config = dict(
    n_experts=40,
    d_shared_expert=0,
    moe_layers=[4, 5, 6, 7, 8, 9, 10],
    router_score='sigmoid',
    balance_loss=0.000713,
    lr_router=0.000933,
    vocab_size=16384,
    norm_eps=1e-06,
    learning_rate=0.00892,
    max_steps=5949,
    dataset='wikipedia_en',
)
Below are experts of layer 6 (counted from 0) of a mixture-of-experts language model. Rows are named router (the router's row for the expert), gate (a neuron's input weights, with its number), up (a neuron's input weights, with its number) and show model dimensions 0-159. Each number is 500 + 50 x the weight over its row's rms, rounded and kept within 0 to 999. Numbers have three digits each.
After each expert's rows: a language model's description of what the expert responds to. This comes from a sample of Wikipedia text that the model never trained on.

# expert 35
router:534442513520487603503462476514400528530470561476432525448468614544497478466454498496511560470575455490548417559502556521422400521412550552491516509487423524517465465440421522492598520586601469420570458539491541542560511530533477513530454439592544444512478486506429459583439424460476503499436451467475480516478513467589537447453487513479524505505556506393513476511526562498571504474505467437520536428532489546408521492533559511451615478369523409503491533528483480343424518471456472
gate0:597448468505413538579508532510482454495397513475440567545462542453433473524504482482466510508475541532470381646450553572509560516493519530517596480456470524480553455564564443415509480509495517601409514550504479537509477546526517534518458533445532512505519495510527497599439473470503561579460422532501502524436583559475395455558528541450439499412473433452503437612502493428545557536585485433486538548477538465506473495491482575520459514456453514448536503588523526445483580644438577
up0:522544522438440484445461598551485518501488502496503525442579459537536378476515506571579519411411493475489542413537401444520466429593408459519491469539455498525609433417552486463495512395453464352510489489478472489500461557517490484492480424556527419502576535574561454477486456485488455434455432509607544475495476445498562510459499465486511506561409475547489469575472604534581447461551523529491560547472545399492484498489464524462440468503590493518478529447410540401497527501511543
gate1:504467540506426463511502565420505473421535582425485444498485465461517567528450489488405404473627549573488516498555601474603444482468475528549553523444519429540495415409573540562598482486533550458448514520515485455472472462553507574532557455569474481546498540494430462591468457457589466550483540440533456559573457405435493477500452468487477530473531549443456443536481544489650508531545503456480537439400463558445607468457437541499536422487448432506513515534554499484479465452521488
up1:476486538498480523589535570427472530518507548508468570471466436594425536434444544521507541437536581458501508504594503466552403520487474540573553536495494455519526569456561531579511590447500510385477470533514499452462469446536593519592543538564461590440475507526447476621557468475596441430516588417513504470488446491550511613544482482497481542504478541531393462617507532547578519524504460465547504433469412571488482483557528451494550458545482507475499437483445545422446496493498387
Description: Prepositions, mostly of and in, after numbers, quantities or nouns, as in 405 in 100 households, one of, during, despite.

# expert 39
router:569492554509422483545503493507467452491511541373447627446455536494472503583503496467449533520437476458498488586488494482382395490464459500561459527439424549498449394545443537522471394510503456488584449524548500464540434459486551486521453518483515497529417522509474466480464416571501468501476497512476543566504492586474476479482494389426457483501451522465601483538505496573489504527460480530500510334590478532465510449515539543384551517490515465515436504428651488430427459565464472
gate5:548548505477395576547457510399435486549652466371532617435592411504488566478510438465474453496468530425519456486424499474556522598474491476547514499506432513508453425451484433452493449479482457450502532501564462555551518483603467556469527583464459476455531596383536494476431523513395436498495481531442444489509464474542469504447481510452427481535450597477456552502507453580537501459467482463444488471580451461461475490501496393568466573488452532469548559496506521471434483467480453
up5:527426515462515570522620514504575436558416579559503473536506590535540560494467566514451532501516460491373394536525586555535562478480553542491461483501516435526488563494457519584494475472450592512501527525534492552586466602461523458459602467535519574493519412573435559512468498501553446480445485464553556456485464521576529481526459488617501578490562466520526505477553496488420514443453504488499410518468435519493463493518504597424539453539377442541402562510419493495593522448502512
gate6:506460569465490582482566537522501531520483486442451492516389450579545448493382448529508510438440458487489502495361500439554469440467451396570506611459619543503505538516421574481422472509526543454411604504496497535519469494425488537436568459490453484499535490583473496492560463493464490458503522549527494548500546534556469428471519429566536481459511559393560517512592556533520447500468494446565484519562509464560630470474554588515453510452540412442507527511528523487488373443502467
up6:488497501430488497472441496432519491547546577487509420505623574472591407510456471530559422488467474517516488539390533458462556544512554484474422471439507428437486444461551467455471429490458538497572433523509550537459549525531471472543471474479418507592512518512483459437498502436473498496568437494425468449499490463503456523566535538438535569518540463458593594424506490513609551530564383507483470516486506478508385585443546583543478459385536564593476484565497514536585583430543463
Description: LaTeX symbols and structure such as backslashes, braces, equals and mathbf, plus table pipes and other code-like text.

# expert 1
router:553450555518490450530498570442515475569422573419492551438569518509580429499473601546547568552479434541482468547536425486506460418454499463563514471473477548459547453506449557502539477534517517458515437590476591575515488462457392541550470457589513506508515399555435469499464559600480529458514493428446583558530573450493628466510431532483482489467533446493483593490540460488455504489415531515376570453561595458453550490510560499527548543496432557417541471476594455485475525484461499
gate1:581491512464403456527471520587431484518486496525534523390483493508531451470529494557464484488508473497544457473505539482484479427573515495550429452501413547436517543385447501449538504584462423500580440618476508438578404472489495484516496445363554556513551449527466478497446490509589457320531584462544501555468521643476530547531438508463559525499501515489422561527500528474481594501556561444444464475472562517530484532564599513493579549495515543505525495489460504450567450464444492
up1:427523465504629481363450549571534439451426582497501471566496373410532435609559531532464413502502474575495471429496463556492550500525435518456548532495449510549481482540462490529477530405524519543512484534626476465412506528522522482414410562469493456457442502510575498543489480494521553537478485517471533440483481346513543537466502528569558472498507538518495453422517468545444463512504504416533491591565479540381537516472404539484425470526509463474482583473533483540441547552497455
gate2:445481526466604494540544548470422502476471474443519423479444497450485495554441467466502533454427452428532503508518476481564530471590424467563529567433496527547553494598439573477506519502562432598483486628528526486484457475431510461396524472456536453552459538465448397535483548479488447495581478518539556447420402501395506539387588475563484500510540550516472449494449479486542381541428579523425515538583528494450496532389468482515565479452480587495528535493477554510495488420498579
up2:570490425490476458597536484501512543491526452507485573541455464410482482474533485485413465505449490505545513574532478509521530482425570542397555403495493492359486494508472512512451491573580583545615457515575520457470499398601465608547481510456488512534504516515517569509568513502492412495420486517590495442469616489542480505533434412459522462568461432461467474437573435582428549524542479482476544536517442476571457500585456415494465528486525517408590539519439495474513566556552469
Description: Head nouns ending proper names of places and buildings, such as River, Street, Road, Church, County, University, village, station.

# expert 15
router:513423536467537576541462423426470517504532547426469574474508593426521461508509572555551522596441458436439459459439530487467515521402527543501549524447471539446546462469506558558505462571462454471612501498557505474522537539570524465577440413574621477601435458504425478454413454541544464485534432428454501544497512553391528552436427539398481450385540458523517475496498537549451467466414510514531508491534490399481613444518535512475556504451477464481484521490549457433443493496475511
gate0:485521515484555613481452437509560443544502513518411511555468448432420464510474452600544487446510584496428475511456511520404538560487436509516380543523449436505561530506526503598502423528454505471495465483565564426542532530582558425447538519546510475537440469562565465454443423510479519421547546521567516530438513621632488488491512459490502516497458565470505482552412546559450500451484512446491489557499539588465455479531590440517480378499531481540529474455418388523577487569506535
up0:370494479430467461552558422497442524536462487564514434533547634480488580509505600527500536538520512449563510554516484484457453408454520470446600517559540465488488421511564491437532558478428464534463445561449431450489504569479473461523526488465490450512500432514464447456544444540416505515457485516420522541456527479511507607457399500571535591517511459546452447545517527478452486472366433540460598519544409518550486402465497537469469574547533511523533421525365453502464443545507530
gate1:485518528520495448502527489577535553520460500470532572540489536473469530475507480557570505450402513481529404474536507584531446562564564576510560487486517477502524384589486517450494485515383565534472504499491517468560547423612444482412510517533459500514558543519486560394510528462559558514564481465458556550427479474440509458427559513473453460418511514599609475449468424479559495399496514590521502451557582468624499590526487518460457444608532425531492495518549572427439487576508515
up1:583414469561482496476456487454448454426446419488459437524524572555502546407599552452450450403509515494493546519503450563587486460451596531538481518502446546478495515494442447456485509499496448432459486524508489529553568482568401498548617472456322405490489469459484485462486497530592481530458534609508476489505530603603475532355508483528480535617496497515537540478499495481441486457508443455502526438545462415486472530492581515483465510574447494518545536503517495459451447451467570
Description: Raw bytes of Thai, Cyrillic, Chinese and other non-Latin script, plus lone spaces in table cells before numbers.

# expert 9
router:490449600403530463559451496463464461483473514430356550542407480480472473502498601497483484502470501472440457566516523425481477537466476571556554447444525563471490397495497505597476482531471532504551460546582548476499519539495528515473508476547476477500493448500466539550479505473537392481494491528516485502507502525439518436534363545504507423536481451472512495494516479646443471501398479497493517496480502510418610369540521534524562494406458425490536588462570349488407478585444500
gate5:477541472532499504441472518454421524509443414498526367515501368512571417410452486437530466513552518474465457525542562337563508512406437464491414539443464492520423585466460496504440580470487451432443529524511440530573420501451537471533475472437563475535435484456521566523406518522523472462496407492476475434569465516451492537506504470432487454539501469588518573505414486514533453538531433523466507458508560531452558421523481501530476496522487441528462528448441559461480417603383472
up5:401498516506499533545473514554466460544598510579506535529550524500504463513545434584493495550441518495494410478591467501490467526544561510520512583575534565541500467475426505584552419492599404534514492445447490490543578519499449532501577423496458595537520531466490551524557410457473516498551512530416435471507568428540607475522394555459416530483534553458465449536443516486459507432442614498425600466479472491512469519424541561552502540479439618561559470568473498548490508394462468
gate6:495463543460448463477571501511513498491474563479410489457441484524590522547450513493413545517441522435457450514476560527392553478531585485496432450490571409568541520544486543560506441530478491529405596585490545566506531561541486550546507451512431493519487561532381513485549451526497555498512397419458520502529472455562507540444517420455412415434418429513485477452477462498483557488447571495495481419428444479543499420454506539554536577462529421584467489403526469488580383492582474
up6:485500393533497532536549529411538529498508474449485569493553480478467511387587469478486476440507495461518601565448485512599456431550448414464550495452446520457476481517591490495506581620436503511561587441534516528562488550499458503524554498384539458488502570466475512504470553551449475647481583498542538469493452503558579490483529512514512561497585353482542471495497449514546523561503445423515473556503553513625540446508437572439418482463501465537432504440451511474419559496537524
Description: Infobox and taxobox field names before a colon (Coordinates, Phylum, Capacity, Born, Genus), and leading digits such as 1, 2 in stats lines.

# expert 37
router:457431529541538539639419560477536531493441460424514531499489521507478497424492555520427548525431452503524466572507411469474464442536535529559503464433460454417520469475479467494483518502521538436516487605585606568509538422524475478549507348521516457505460413538429496476366457527448459492559432471577592570544465524490608514468459434478531449472490461480483556556418496518467456569432519446466511438480487527383536496470553488485478558415518486498508511484506520423366476497510489
gate0:542515558588530501538474566653512522524513493550442463494549523481493533454525516430402515595522498495423414572473491475494508413621509542415441525522437468477474463441482433469407401476528499536491572490590495467499516455550374416541536488546592540485456514445516525590519486474466456518509579483509519546385509473551512526514570552539561607421536555515446544548421486532426493463465593449560554519462568509518496456400534532455467502492503499465513459535540488471444524525555434
up0:449563474511473549596506459513453556568547437555433532467473508518525583478523490419512486559490546506508496520522509519505518367474536482458510445515487386536510512535429452483456552545516557469517568580470532547425461507568445484441491439492537462522516586480396521469500487444433568555562420526501547479540482591464463508445502525386481627487521460530504567489447500494592523500496515589509506491432477530448503490472546476533367523465517526580468449501647490483394638582512538
gate1:441464496494442604648529459491436444477430469544497539529553556492477459499385494491559489484460576545534643567521550472453538461490500468454475530553514516447573490419455471546563515535379563505599472528565442470508475445596530474591618507514554477425477487540514483469465546623507482478474444465545531596505440498534634518455520513566559519491453574487425439489470474482447476516522468443501432476566468430514536522440543425575470469534447500521502450487517494439478520485511525
up1:586450503503541353533586540428518476502462481507485444567489498565496568559604558486448522385537500640461547427462509509584529497408450494521569436558496475506480431568531467509585575509537481473502497519437557540507521453542432523525566575468497531597525472397492455517500494523481486531538498549440425558494498474543450453489473637482504566501495609512459443518534392483465520511511522515426513501496452516520508473482587498467447518526386439459485430522452437484603532542468466
Description: Nouns for people's roles and kin, such as member, President, Minister, father, son, player, colleague, plus titles and given names.

# expert 26
router:524415564445523451556423552513495436583467490457393522507558534466475406428497588482440506525443484502629518481521497483495489475529508516480550412495453473479500475467485611537539521514461506520489479587498577545521513439499457478467465443610618509610505538561493613459374486528463508507508499484431537556499495533493570505455370493351449458486480463452457472461391531524490509478509457419474513471486492491452488445509446566455535484468493448525415517431528476460400457517427544
gate4:492453502495456553469495478493457492467589514404410460560488634439409472591594460450531521457513575594490495559421548503451443485557549542535473525552569457492454482451436461499399535528493391490534480519376505550421440520500392450510439510463418476493491473557492522397486508488552509453495496511452515567546497462520483507488509560603558560491394438459508543525514487574482561505535551441531446494495434518495603478572410491451555470517518510486451480441592557438466460485557505
up4:469438539533375555459493460478478488538462497458424441478558567518486505545565538490478578485480615587504410480423432452493540506535527518495500490552525520533480490480522380450379548516462444407525472511433423507474482496443578563454496561513467430522495494453416473378498455410543435444538557463517433502508467471537612471499508517489523496506501584404458531562495501515455505497548507501519423527506430443456615551542433565462562499565564498555495493475591567550467496465497379
gate5:536401405560495425435544465489510429452505525433584421428531454562469430514500540503547472522451503456482543422501445579539471431543520510465566525479478490475473514448463433447439497579544456488560458562527525587441502517578445465478483553523474479549492494519566586527409566468447512476492444389448479549543499561587502580524597491509460481545471447451456529457435470513443595460377437557446507552440515573501449551497462590542499470548446468483482431529456484508439487636547513
up5:499444489520581537414501479546539394518421481492524543437434479505391487452531496451560525487515548441518576408503509507396569406498578578415548476578477571456573451544489477441407468441528511588471477540428483497534559546512527504528451508473511568476439428482537444519535483508510491477439502503453519354470523405526487497539534435506491435453510508494403548465447408558391490438514445579477488500525552478500471556474562579552494485458513510455575450392477532451422502541483556
Description: Middle and later digits of multi-digit numbers, ordinals and years, plus teen, hundred and million, such as 38th, 68th, 2002.